{
  "num_hidden_layers": 10,
  "hidden_size": 320,
  "n_experts": 12,
  "experts_per_token": 1,
  "d_expert": 336,
  "d_shared_expert": 0,
  "hidden_act": "swiglu",
  "moe_layers": [0, 1, 2, 3, 4, 5, 6, 7, 8, 9],
  "router_score": "softmax",
  "normalize_top_k": false,
  "routed_scale": 1.0,
  "balance_loss": 0.0159,
  "balance_bias": false,
  "router_z_loss": 0.001,
  "router_bias": true,
  "init_std_router": 0.0229,
  "lr_router": 0.000524,
  "vocab_size": 4096,
  "norm": "rmsnorm",
  "norm_eps": 1e-05,
  "tie_word_embeddings": false,
  "optimizer": "adamw",
  "learning_rate": 0.00069,
  "beta1": 0.9,
  "beta2": 0.98,
  "max_grad_norm": 1.0,
  "batch_tokens": [32768, 65536, 98304],
  "max_seq_len": 1024,
  "train_tokens": 489700000,
  "max_steps": 8011,
  "dataset": "wikipedia_en"
}
Below are experts of layer 2 (counted from 0) of a mixture-of-experts language model. Rows are named gate (a neuron's input weights, with its number), up (a neuron's input weights, with its number), down (a neuron's output weights, with its number) and show model dimensions 240-319. Each number is 500 + 25 x the weight over its row's rms, rounded and kept within 0 to 999. Numbers have three digits each.
Before each expert's rows: a language model's description of what the expert responds to. This comes from a sample of Wikipedia text that the model never trained on.

# expert 8
Description: Word pieces built around p, f, ad, om, el, such as Radom, ap, positive, Manhattan, and digits within years.
gate0:487521489461527496506458541451526487515520525506492533501526472527478500467478524495464501533500484480518525522486523475500467499507475473517507496487521484541546501537496512514503542486473539485495472458488495521489480494470518492509491536
up0:521504500513489526469509451489466516475482500475479479504522503456503491528493528463508500465544519495498421478451495477482514544483513497513518493502502545512468510433489504468479492486499471528494519467446465496485467490484528443490486555
down0:507502499519490529503530506501517499509481495530510493510522526489485547497548514529495465545526505507522478546513510517471489555513525514498483497447534493478485572463483515521504536538505499465492455504476538500484457493516506501475486485
gate1:489462521522522479424469464552499498489468540491492479506485469512485474525480513507519489490491560471462507525485526540514519477499531486463488494503532478467493544488486492505481489502515503495483487479530492498517512518454509486547536500
up1:496468495482551484501522493473493505517466499487465543483507489520532489471536517524526506515499499474500452508528516542499507542489485499536507470525495476532494548490503462534487475525513513504532466496522471486492510500507530495517488515
down1:493465529486449518521454527504501496508503466487506463508506543482487484479525501479537505486534478474499494523517496480532472521539485527486531543489458479507494508533479510474541481497477478485478559516551459478430493489483477459502507521
gate2:481492500516478488488470488471487542498530492520507487486494539522516517497481559508517472537472502520488507504471524525448518480494472493544503508506542475473500455499558485476494520510513499449483538521512500495522529475451477504511478487
up2:505540494501514516479557484468506516460484521513514475492495506468453527488525515480527488484546505537499557544496494527473518528507473505481506486502499465466503497465501537448512475503493481484485520477498456448487483488512509476462479466
down2:481545490488514495511542545476487496529494512517483485540483484475510540479489502529466538535530498511520502469475506483494493436548545494503473489520481491508515495532523532520512498540521513501491500473494513473454485468512474504493458518
gate3:480465469526506537511465506553463449489496488500491529492520532522551567464533512500481482503528455468504490526463512483520505536501522526522500507498535479512523551453501524478501476523496511508535508481486485501460509465518495512510510520
up3:452544538492507463463525484502481523512483504523482520508472447500526480467487448513511514466492450478499517531512505487476512475516509481466523530465478498429497451470500501497489534486438528511530464515518513499529478496534504477483474461
down3:530518512524467528518495508429498523544468494525505518440485493502482497451522509509517520514470493482503513494501508505483502470472531489547507511503498460529510475535555465531498480517458473475475505477485533505488529519456526486490546494
gate4:525490485493515510477566501567503540500501493490489474542511458549511464470501483513534508471538475474534502513533493467497507497465469530506465524512547552519480494503503517470489498484493479534517506505462501545531468476525507537489518458
up4:507521470462529508508518515488495481474525501473472535517464532513497486496489480511500513501488444515482519502527482481482497486529485458464468533497467487537488458452513590478488511525551485541520482492512491469515560515542504516521487508
down4:502476495505521482491486501487518472466509501503524480478510508473527533499504513473491455518489485495503480517511484503519477495484478532466556466500508492518523478560499487487512478484521504537466482506532519475515500467522517527514538529
gate5:488518464488498502543498464507487526542492519447519476513522506494477494488495511461546510541502514527506461474497500524460486490466493486465496510481500503529491480445493508503548452482481541499524493514522515512484505498523501512547526429
up5:475484466513483519544528448506474490500519531504510469501507499495463503484501505457548528528501472502516470432486530548486535469469476544482504502548526514509514447471508520484511495492497557487521492510475510517485508496493512511535537446
down5:486493518498490524484500463510476506478505474478542440478531495504476494464496513494510515465451481515538496484475529506491560472529522516508478502532502498449522449492543513487435490493454506492512537513504459512535483494501496468541524493
gate6:505514511502520507512488471472529451522550515500486500463512497484550524442515519554502516477529442505504528493473523509529521472518500495535486519511448488486519471494436517503509520489493529531473503494448504492534463494538531444551497521
up6:543496489488520526507506489474477471509505492494475469449526502501552479519537460519523501506517528475517494468483508486538508491488514470536449548522471463492527493503484534469515514506519550508522486513504526517518515511548519467533494492
down6:547516476432569488476481497505527525574504454480490500510502496486509476480537499487498507523525518482466454461485498563456517504490518535476494538507513521502471489474509487504453481487489525509455462507507465451491449481569529556481502508
gate7:523501477472498456491484540524448491472521528477484476524483504548493497471504476493520476466491492481463508449534445479475495443479524515472479539512490528527516513538505503537468557478503501478514514501493543482482479540543489493507516491
up7:498446515472495501500497482530446514481513500499492444513482491529492501468509520474499498520475463481434509482491484487534504479477534498456484531506446529497488514514504484457498513519449499471516512551502496505503477547523493518533498504
down7:498508529504526476451516520531490476504497498473472509519491507508503514524557466511506511511506518502490453506516521525525551499466497518486535510485507495474481496499524536484484474532492480482506453490485479487495530515503516507507536540

# expert 0
Description: Joining tokens between items, such as and, or, slash, ampersand, table pipes, periods, and possessive apostrophes or the s after them.
gate0:522518468544487482519475539498465606501513563481495462501531449523551539505471505474481502508514510514515529472472509537534499514507530481479524491497539497460513533462490517541509558527475535495459496502491505489483502495535510515503507499
up0:496513493470458514489475452521525480483494507513503559523447493502488495520487465508497482482468513500481468528514517488490530484483500522470524510480453529526540477467458523487551465479482464506517520519510566470483502494505466492498517465
down0:474492511533481500468523510520513480489546505499509513535443482521522509516457517515491524540485488471477470564512501505520517432467529501472535514481503508503496535534495471518523525520509476506482487509549500485490525477470499499460499534
gate1:487556491475464502486491433492477481491516547477513485519488506482543526456500451543558501533467500483514515540470539543502501541481523435499480514509496501447488477456522516494482550499491485503474498507510464529514516467522478512519508500
up1:496518506468489506516511473520466490481451506525529480519524486508497585512519487494506558516473509499528504505492515551513502511474490494491504502522494495522512509532562513446431515486470489486510500496526507510450509493462501509508529512
down1:507472530499520531546521491517513459515518511466489500485515482496511529478534509526424500458532445511469497496522542474540479505537480485479497525533485493519426482479532513519495497462532519495503523468527499498469475487464481505491466491
gate2:504500560517529475509453466525526475484510526487510492457490494494471485474493513502509499544472501459563517513437479512488536531502536465521522471498474543515503499506518492504522481514522484521490482500500500486521481540495471533486567498
up2:470497426451454496504521522488499555504515502542509517506445492496517498497509488467466469486491504523486507484559517515511496502518448538510468523494522451473501489480479524497474542476494530499528488540442489515495488442504495467539445505
down2:482458438505455506487499537485483528520516474473446492477487514468510527483481536445519508512503486471441498453472494517513486492507499513522500492450515516512567456530502503505477493521530497507517513496480461556460544493501469542535506507
gate3:508488491516532485474509511497447469500486522514431532488465468480502510491478470547496479529509498526502515505479497506487470520517487501490539480495497439481531525486501519517521540526456484497489522522464499516531486501475520525490509464
up3:544474468521485505483477548494500538522520523498486525504500481511516500494488487515487494491501504517519485499474523503520523481508465480509513535500502481481455509545501483494511543508491547530498508488512489515545502513502439516554523496
down3:518469513478492488518492513494529473498547539482496513490497446518503488467527498490467506486492512529498533510450490452505495497480533487500469527477510454497493478484504484494528539477489481504482463498508502491538507434534492492457527507
gate4:464515469495497479503528554493480476509489513504462480570510522467483468484549526483516509489502466463485532511522535543485484489484490505539482498504486474486480524461463501510525489492477495504515489512523447499530518520464470517549469494
up4:489512489513496495478484450512530513459495504477488461477443483513492561492496498512541489492514508525465454484455512461527506528500509483495504482471554490525561480510497515481486502495559479513479512463494539496462518528457494533465543529
down4:484542485499469503504530448483470505452494452532508475522462523434452541501526556504553477530475484487470514496489489548503491489530524513507489506477515500502530510505533478491502494508526539514444486488490504540522520507438531507510493476
gate5:470517549538512531499504542486455469499479481457485481535481478503522492478492496507541519448521505502477448522476514476513502507510478492565515525509511528485488560486523489510470528501517527499495525461524492514476538500519533559539522526
up5:488506488475494520466511498476533542489457483546483516546572508493505508502520440515476501508516531445478492512513518527525526502490517527499490474489490541465518541496541488497486518501480488468523533517505495512531503507514499505554500483
down5:521511480509511484507514485500463489532486479482460510511512501481514424549485508534494487511466521494488481520520507483503460497484529496484503523528493482493519473530490487466441510511479495469488500540497502510514509551468535472506495476
gate6:501541536494515497508479500517474515511481535486479477519512502500508527532515513527513522514465542478519478499517529534515484466490511472506571458508486485528533532454526508480529548483527511481480514490502493477479526534554499547478544519
up6:457475486537481497484485484536515510488513454508536497490475523495514488470476550564501448532473512521505520515486505465510482541491500467483472545513484537519504482474519490521485522501480517495474507504506485506490485475473533487542492532
down6:455506539492442517503471475510474476502493475516519504524473502497516516528498462491494490527465460494495521542526520485527519483457472512483520458472438481530516515502513490523517553507481463478505529532518502506471515485496446520485531522
gate7:500493508491460506445487496530490492540519524465498526488510469495518506491482522518475531460499532515502438542505493458519507471535518516478517482493467509504488503502507504497486504496493514509488524468508552508497532524554485526495533493
up7:528535459490466535549498489505506505529529513485517524469472480483509506484513499465476529467480474498517451463509503478483484519489501476493551510507573486486525495473502494492516495510505512543489473500469491552481493476496542523494481513
down7:493496516485483508447528462504547523540496520483461441512514453487518486496490498481510513459528490493492456494473497481497517500528529462490482496528441502506476525433491510482446485545505483467527525425513487476475511528523472485522466523

# expert 4
Description: Opening or second pieces of names and words, often right after a capital, such as St, Pol, San, Becerra, Kwelagobe, Johannesburg.
gate0:462545522494451502468476493481494484493516523469498470531498493486500487510513446459459472509514486485525486544490497500501499501453482537508512507465467500520528539499530481537514491503506489503472489500504546491488510519516534503516511457
up0:458514510485476516466454497474466509477509525513481509530500499495529505520520418471499480462496496507511499539525482467517514528455512537498482475521480484541521505497479514499513499507522490489483485508515519467481526493494547500479568468
down0:533504490431471481512480492484459476490469441452532566528489471515513500475512464516498538482495503507540461518513500461465521484551506492488489490482508489530489517534536466493489521488548490491509468512500504534475529509476510543526510505
gate1:491487446454515502509515452478540487526483515523473492475493469488500490490463472458482461533497488475499486498493484482456479489536498469513491506503501501519434509505517486510532502511514508489530548487495522524532503526530471502545523491
up1:469500472512530479510526460511528506514488492526462506495495467470486520467456510483477506499498480453493510481502480519514487508472484512506525525542476531523465487528497483509514489494509499529499508515509510545507479479571514453554480502
down1:492523476489504494502540514505473511495494541560485536548489493485489513498469530459487460468514508470487489519490546462508515498476497540469500504551501521522537480522469564490492453511534540527502517517458497505499498519530523526524475511
gate2:522551522498500536535515514491467522531523499507489522491546481483472506479423497513511494524531495504544475465521526504526487499452510505478479541442469489552501527499498498503504536460516448498507483531512509547491497492489511462548496481
up2:529472531449497458504543498511515430558508496498502476511471540497569455522527476449476470514457502501501485513533497491461510514512537500518529491525479493478499461502526511524510479489501479492480523493482501434494516513485503505554485502
down2:514500514477498475493508483480513505558477513488495499514481489504482502503493522460538477495499528486529562504474516478552415501495477516513506516478476513506512430504485511519490517508504505514503523477512508504513475492527490457534486525
gate3:541466508484481482459488474476455519521515525501513463465505465490492494491495562458481502473529513500461494525508473523499505474503484503508447491460480527482523499520506522467541509497516476488522455514519510548532443562537488465519518496
up3:495481497507483511495500521496463539510513504492529513510534491496474486515556533492525497525522514520499497497507453512514522456497509512484466504495539488478546478501488476503493512443522502473553455509495505472469501562481538511518508525
down3:510471470502476519542523507494501486483519473502504492449474461548480503501548499502560523480548488514513522490489475513467479525487532499497499513497503510464489492503487493538499516441497534487521466482467499453484506510496533529519489542
gate4:515491516505504494487451481525534497517551473505501517511509482526502510505493503497545485493512481463498514451547482517475510507521525495500496509489515498487512442519515496517474520502474499500498521500486491510480480535528527505543473496
up4:474531507487524503489534529501533474484514495493528504517502458514490483509509489481524466529540507499480479494500459525456525519502546452540512460487464506488482516437509490525513516509500471539500448506474476496470480510488473531528551525
down4:473528456490421493485497545485529529492501495490485512464495451515487504483509485529493488521502542504530476486519479475540480461524499544503506473503490550481460450493510500504504473482536492480510465491496469469529509489498481548484557503
gate5:497491557514498467504473508495550521462511534517433473530540526483485560512533503522514526498471555503506474495483515520540507472489465484505473463520458492509456485513503498519514520489510514431571524490469493525519491487512543476505488478
up5:471511514498506503489467522537482453491481537471517476466534481514498477488552483534454545495474510471487536508494514506510512469529490476489509538510491458493522483518523495509492507499499494500472491475514498501463483490466499503472516470
down5:520484500507503495459486542533478463491504470499464446507480534497518481552507536492506520472519462475500459495471477496471541485485482486451480525532501477497515504510541485476473545486521466471478475487537523516501500530505490531499489530
gate6:514519515450500470437485502507520498518531485462485484516550501489528490487481521495479477500511478531448483514516539527478494508500508536498474463463512483483484556569515446548471508512509493543484460485498517484523501528508504495463526492
up6:525518491513462516519502498536487510503494525528513523523489495467471509508531476493493512517518550471527550508479483469493517507519452479491480513522495523511540473483487548486539471482482492492479505514501473514488526503558504487502506490
down6:486509483533487484478502499474552492498456516549470498516478458503533493504439480496449520458491481507516556510477509491520463529513506488493525514512500478509448459502475517542524498497501491482486499464505494476520510472544517509532520514
gate7:430518528495513524472476513485535477529464504498487503488513466498538502516460453516506529511526464490505534488467469505500492432539490521530504523487495493497475476510544500510516502478514472497469499474509540469500477483540494531478496471
up7:472521513503528516449531514497456507530531514516581480481538529463477550502515517547468544514511511501492447490502479503484484474549507478452454509488507545486526517499517518496491481521498465488496462495466541505508503530468492499520495493
down7:516515476533514490474538478496502465523462473467537503529456508486489455496505498449494484511519504498487505482501499531488504522552521517493469504476551494457502511490465572525452492527489486522518520540523533522514454553523476462514488529

# expert 10
Description: The -ly suffix forming adverbs, such as nationally, increasingly, plus capital I, New, American, and === section heading marks.
gate27:473456494462509490569474504496520496472506496502445476465551503520553494485480503477496548511523505500517469468484524482519470481492477506502490496469497482506494484529488476477450485509494555477506524531435483528472500472515492494460492500
up27:476470448546496537470462522488488484515480516494559559489482502500494506493481498516498483519480495482522511477501496505485547480480470526460468498525473438476497536495505475474536527498490483469500483544535478457525503515479498520498516507
down27:479522498507482491466526530468485547514476501491512493471512524469509510530502489514449504524481525506532539508493483514504494494491468487543509488518536479506539466467492507465528537518467490527495493484505535495487466512466509496512543514
gate28:495546509490534508513525509520459548539504490477487531535527514475573484486495556537478528472483542482501530476460476520460526494469534488499537509496522456531480496477531471530495471512480469480445477447466530498511506458500463509528505530
up28:542479496494487492540526544509480490507498469474524518508480485510499520474488549530478489474473520478494523465496487488482541462501491457522540499472499493478535533507510487507468540526470464491492482517461525505492550479479492463526518505
down28:512535475454509483470510518506511491478482479502501511445500502468506503486532508549516476500513525496489518536538475450469475489535534468485502488524476489462481509550521489472517518468488483480523504459518504483512492462520469466504458506
gate29:503484470547462520510507524509488535533521482531472514495505455511500516524493483474524452474478483485473485525486473499509501497542511474507528522497481504481471496460517488571471497483478496468477538513430465508484473510499442513543507487
up29:509455547493519534516524486527507526483485489521482471458528468501501529490476486455493491520487483532517492491489508508458487506484507515463478489473455539463523486459470480520533504464493511486533477479509437506514515457519507501516498485
down29:519481479497525533514492486551500522463490539492477533497499488446514527499511493517485515505491489517556529524516495478492478446510516518493487506511513502484461460466508525482516500535506501544499531510517537499502478486513526496488501479
gate30:500547503498494497517507505522494525530512511496471482548522490535505449538489489504436515497463528530541514483499504499499497505476460481489507489518486514534501453524489494491551498531466533500545476496552488476487511467510470475514537499
up30:479561534492520522515517506458516539484547503470484478473509507477472498495488506490479495522554465510466477495495493518438493488474569500486502459513537467539512494515480488464522511498520443538507491505517532511477526520542505502509492478
down30:465546472502459465489494501524498500481493457479469468515449482500510487449494517481485486507455491481499483513524513528475524467552503493521455481455506529562515497515513502478475539517473517499505503499517461474500480515523487479491482480
gate31:456496455494493510504507461508510472447445518515480457499516450478506482489511489487541498503489506496497495496500500499485475534540476510522515484490487489469503528482511501497541500496516492483459459461526544501478507480492537499514521470
up31:534493510461458501512510507478539533496524474482487452487505491511542504523498513491444494463488499521500491549463496511530514509500484470455521482494530528523467493479486572515541490534479547498500496504454512538535476465483451504447516521
down31:537532496482485490502499494456511497516522487479530506456483491489491542532483489504534461467523518460464529476495507524467514494480501539500505499478481532486515519511461475477473458462543467523538484529470509545481541518492495504497501488
gate32:476551490495495511532465476540546507462509494481493506521508462478482543482522521486482493478490487525471486460514455537519490460506521479515515474444520482500487528517489454509492496503519531469519528524516495490456491502484457458485510494
up32:513462445495517545543482485494514526499520474451500482547446499469514501488502556495511525499472468553497513460478493510465492463510531475467535516431487499475504470496525500466501493534506497501505517529540495466475498501501488470487517497
down32:522489525524457495517496566485486499504467493518495497528516492526466517503521532491501498482525503473495532516519502519493525520504513514528485475521495454459518521478490534469497496511500475484494529549511479485491506528497539507475489529
gate33:471497509515491477470448507484506508532527499471481480480463552488515492507454521507510468480481486496511450504535514474516493466478476504489471518531487470511536523492538508502522480523547525442501520504561450536470530479499493502490474520
up33:485462476516510537539474505484524485507447467508497540527438518481484543483499515484522505490544470502484508514484466502548510533495520500495497501492523498532469485520510524515500482517505508503482546516481494512462480495514528487510495484
down33:536479495513511503531515496439489493472461517481521499481494516485546513544527501484509469446518515484535518503460502502525476484531459518485527484500488501467528490485482512533514533485518539496556497504471472517497499527555505497524519478
gate34:478531519495508485472517545513506500574517484477505548522538505516475525490499475544474540494515485474472518504523497493513486543502500487500475510513536464467502532520503507487499574487520521475545506506511480456538499490503527508511513528
up34:467503512506497514506518522477501509560531484517516507498534540478469551505456504523509515461505480510466475488498553508513509473475488497512511547502516522486486490520498494483515531494496484519541519514441514480485503455475479527505474576
down34:482522505507492480490499484534514518526490475476491458493486455551480520452551546528531481458484506494481491519515494502527540511483515501492548530455501541500493527471516504496482477534502472556481534490515520446527501495457511494439458546

# expert 1
Description: Short pieces inside proper names and rare words, often after one capital, such as Nimruz, Mk 31, Tsang, plus digits in score tables.
gate0:484507534535485490525445501512481509497511518489495506486471524512491517513528481500552474532458495487527516540502494508477505463489495482529526482554545505506498471543519464501510459488522487524528512529514525455559479511511472534484498470
up0:498496453497488521477502469476540504482504471535526514504525496546550512485439479513482537459491534523476501509498476496517504547521505515501467457512477464485514542474482518502540531460484473480470505485498491558474511489502506496464506506
down0:554491504493459503532515480481472511530499504483492480491534469485561508493513449480506485519507516487470451489492495503483517542514522566500473511534543519498499513477524458484497490502506521506486486473463538472505500478501479489499492488
gate1:498495498502503491463493533531450552486501516499525510527520485492532508458544506548447500489471488506518521538463472472507495470518535477507481515466465493491511483491488541497508514516506444517449481485519453550487523505488515511555520486
up1:489484477491492509494442506507450474458510528492506446500498512491518505491499482460460461506520454482493469505518489557500499492504495453493521480505469461552561479509499508489496560501491468479468489500465500532495501543499501472466492489
down1:533506485510506527492473496479447504498503523490532514467500527518477466502503470520504488472490533508460510506485445507520458499472503506483522488511516500557534514506457530510529483500467532529462521496476446521512508556506476455470519501
gate2:462478464525495445485501462486501485523532492517461469501462496482467535521501521521508503501520492533514487512556470518505500478492556485494509470522488502497517497494524539508513509471487488514462442506517503498456523539499487511526500512
up2:522483503479519527508488536483548536501502530506462481513510545539503514497479509482475502516474476491476497451453530504510498515521474520487526526450506493518488497466475491486487518478533486463551529478491487507534471521504481529477534531
down2:487495479465511468500553540515524541504483499477511515470482528509532462498510469536488505483495532533487471497465486504474462458458503498481443497501510542514513479486456535476535470494532488458473448459503494532492505497516482516533496486
gate3:501535477473465527518508477441547518512501512504527501497503533459521512529513500451493527529510486492502463551485523481550461488518496518506479456478514524515463479484508510500546434531480506512527511523538549516540511496521497519500478446
up3:498451509498498458473515491494510508454527510525519538509474475519484506476529514515523504494484513495490520446516512550453496520486496509497499508455477491486516525490457493528467509492526513445501473474483500515489482479458496488540529529
down3:465512477478486495514490494486454491506495535511526487509505490463558538502484523468482480516510528490473500476446535521513460485503516507566498521474480490494531513493549491545515518492472503473502506462488537524531481487446486485500501510
gate4:456554489477500465500473452485515514491474491471511515507573491464548511452480471487512518515538515500461471531517494509441509519488515490489485496513528485506468479509473511513507505513532493515487486502495451443499530517520533455458478479
up4:522473507548468485478476517520480489506511499494448516497440490552459499510511527514461495457509518498554506512454477490487494485483484492468513469482473506489524521521503519500499481504481554470529491476500543519508475489528494529506456503
down4:514493495483496504470508507522514489536510527498507504505481443503484474451483483544450518519485498489491489456535510523530479455504488528480484501551492515578468500516509493508534503503514468471499523510489547531518499514515528529509519499
gate5:490517499496512494494495523461517507468499480494513484500527532484505480479498544492521519517502474504530526489483489458464482527513531521498578518530523512510520490483472529501487497471508505487530531497531489458487457507478466475481537502
up5:502516463535493554531503480498526514509504524512449464484503480528512540511489524491493531470465509532507471492535500501516485462503521493503453465454476482498495491515541509483494499501502503496491525518521507517523495471491460506534489535
down5:488499514517488540510496480508485486503522525490512458497483499472511524483514556498502510498496494534497510455546484516525422505491495471479454495472461487491559497556475525514526504511519470490473486478481486503520533489509507531514513530
gate6:499523513539459531507509484518502509514485516492517506498520507512535493510490503495531463432507470524525493480502493503483487519477491489524483522492469527484492536506529501493509518501493477524511506478512465497490523496506506485546528496
up6:519535509533505513503480503526476507549471523511493536493485492526492508503519527507516462482490503499493490435523473450509517517494522467491453519505455507510503562479480521516511469539491512516516491479481500487483500532506489461507507466
down6:490519473500478495514511477510475534501538481482511529496486508513499508516508486484493483530465533505490497486506485515449492485562518508499487488486489465511467457501515518472509471469500530505506528526528503524491497506561497469534468496
gate7:490477484487488522519472495497556525504541530494505492477501478502521498546483550526446492542478505511504494475504538485512488481466487476524479485508469467492468547466499486540499513524504525527541465524516571521476527458496463463511472484
up7:517490501530502505454508562482475517548474502489499513511482473516497474487502495483531515538495515504508507500505481502459501491483495506492495514517463516512530516520505473481491513501542530474510508493479468472505513446510490514478471533
down7:517484536535463521473515467535535502480524501481531516477441470526475471482514530489483467524496529473522444497494480483485498532521480534494513518508489490495522461499473557458484447504518499538504491472512507504498513551542522460451441529

# expert 5
Description: Pronouns, auxiliaries, relatives and adverbs in running prose, such as that, which, was, also, who, been, plus bare line breaks.
gate0:473502539542503474479465540511494490538496505515486539523503476555536464519441506516508489502434504532491501508477516500455501508464490502507503552481512492500521465515485455509480529449479488494449541487516521513474498482447451499485535494
up0:497497480496486462533498521531498499466470518507490511492511519533535530484505517476499479520469493468493482536495505525446518470513447473547547464457514529518507484491449498464493527434468469484508499489484533523492523513496525509448491577
down0:472518551497514485482504476560497461529457489500491494482457486523507479506513498524510536491507486529465494503498501591571489521498464519500478546510526520464494506477526501481541505513471473483503489535483521463522478458506550482496518497
gate1:507514474495490475472517499526517547529483524511481521510514510474503498476528485476469507535486515488473527470524521517486499495467539486539501503509500489477492456496532475549455491513475498494525506529488470479509475507499540510478476515
up1:550446468491495477501487532459472514506519500467508513494491491493534476491479470517515485487488499491494509481499515532473464428543479478483542451502529499532517490536437483516520504509481476513538475531506522500532463511505474480512543484
down1:505493470473504532525468519476442496501442463490476535469481490505506547475508496460459481488492497476463483463478478487474512505526482529496499477477458527466505519520519490487473469496516502541505520508486513518514485488521503484494497519
gate2:503505489530516536474471517447513548534470522468513525527468485521514506542518465504480476517495503507474556525486475500536505498437481488479478537488501518530493523536475498502524544461492468504520474538452520490504492546460523531505522507
up2:497508488521463475498492462511492442501539514503487523472547506477506475478504518493519515549505511445557421447484500536503477528509492489535537410498560492501506488494480479493501480516516470505511552511485536502468498506541488522509501500
down2:477476534536486510486488495461498518477482529476481518565553492477493481495534518495514499513511494466521515544512493491527466518509482504514550515518488465483508478504520512559504499487543462540517514474505545522535464488512462521475491478
gate3:508524449478524521432471469481501528486504467468502516495488513525539484542476499503556517527480506506496538527550531506506496476499514469531492473538522438495519488521539496517504477512518472465467464498544492480490516473476561501502452517
up3:479489477493502518462493508473454518478496515509501466521495485538504517564493519497513486490513497496501525537530487477512467496511460485463486503480488480454569461479476521485499515521475481495481494497504491505503541528486520493487508482
down3:487496520518498479505519514534484545537536542470480484500493524509501474524476508505505474488492477515464500527502501480535508456564551461501508532526509461518518497496464548499493455475516505526515506526481475464498480503482487526494506472
gate4:470432465509498498509533500534498494517550520471495489529487475500518505506503465521478478463471526503498487531524502472526520501523500530510506526448497493483547493486552503485480512535513500480531500496470471485512555514511503523502522477
up4:516510503533508487542514506536496473488490538495502458506553533539525504510505490580490458471510495523491508484511496481503489517482509533513584532532517466527530497481508513505473480504501526515483475453489490446534531490511483548501551471
down4:499493546488525532482507498497473484485498477472513501444534496481467450518496497531467546516476500545513507486514483495479497483515546486526485551484516537488511452544527480512490526528478506494533468537482463486499516463514506506495538449
gate5:531503470498482492480474503509557478545480548469493504477500497490493461499537506527507444562490469476529473533527452492527478480493443536490488538473470563504549511510537481530498507509490495502506494523473468504521494509479499487449546453
up5:518502499494521492544535481465501507478501455487519464484468530497524498517456505485497485468504526511469482479463492525476474507473547488514551468513516465534496529483445525496491491500504475492437489459498556502480463519487493495535461529
down5:479488486482530489466470523475477509526459497492491469517483546517520468509525506514496501520463491484497474494477479503500507499481476498519515500489507439532520521510477514499488525486478509474448476432496474499470496513520541512550487502
gate6:499484503508502534460492494514469516493501543445487520500477531523443525510510496499507520512472514481542492528527474533501495496498491453507500514460477482480520497501525509513475477487495476481533495514498484505516521500502493486494504534
up6:473526472476525523500475511554477513515514486494507520487526472494464524501459489495541544489472524537489470498540457476494527522473531474486488543520514487466484529443471448538504463500515466554491483493503496442473504433540481511518533475
down6:486502471520452507495501440495511510455475522531483532515512526475509478488493500484441465519457494559518450500508492483518522542482507508490514505519520465522506475477437458459485522454515516517508541509430514518462508495529486497502472500
gate7:523523499509487524475528519559500497520515557476470507488475497529507467480515509453504522421504445507476497531484504500470505462508501530493516529523443500521479528460488536538497547476484471506499503495473503503498501511521485524467548471
up7:517522534517554503505538517511481510495510489481497515503517467482493452504505460554561493512491478528482526533530485523470472504484505506507544480480488506501495522450490526454485494485507501498480436461525504453484479499489550559506558485
down7:503463511522483479489482472492497449493482500555489497507495534531494527467492481511499478442517480479522478514467474500485511495541494560529535525500487492466464512492490568490504529504497512523516483507481526484503516495520536462471541540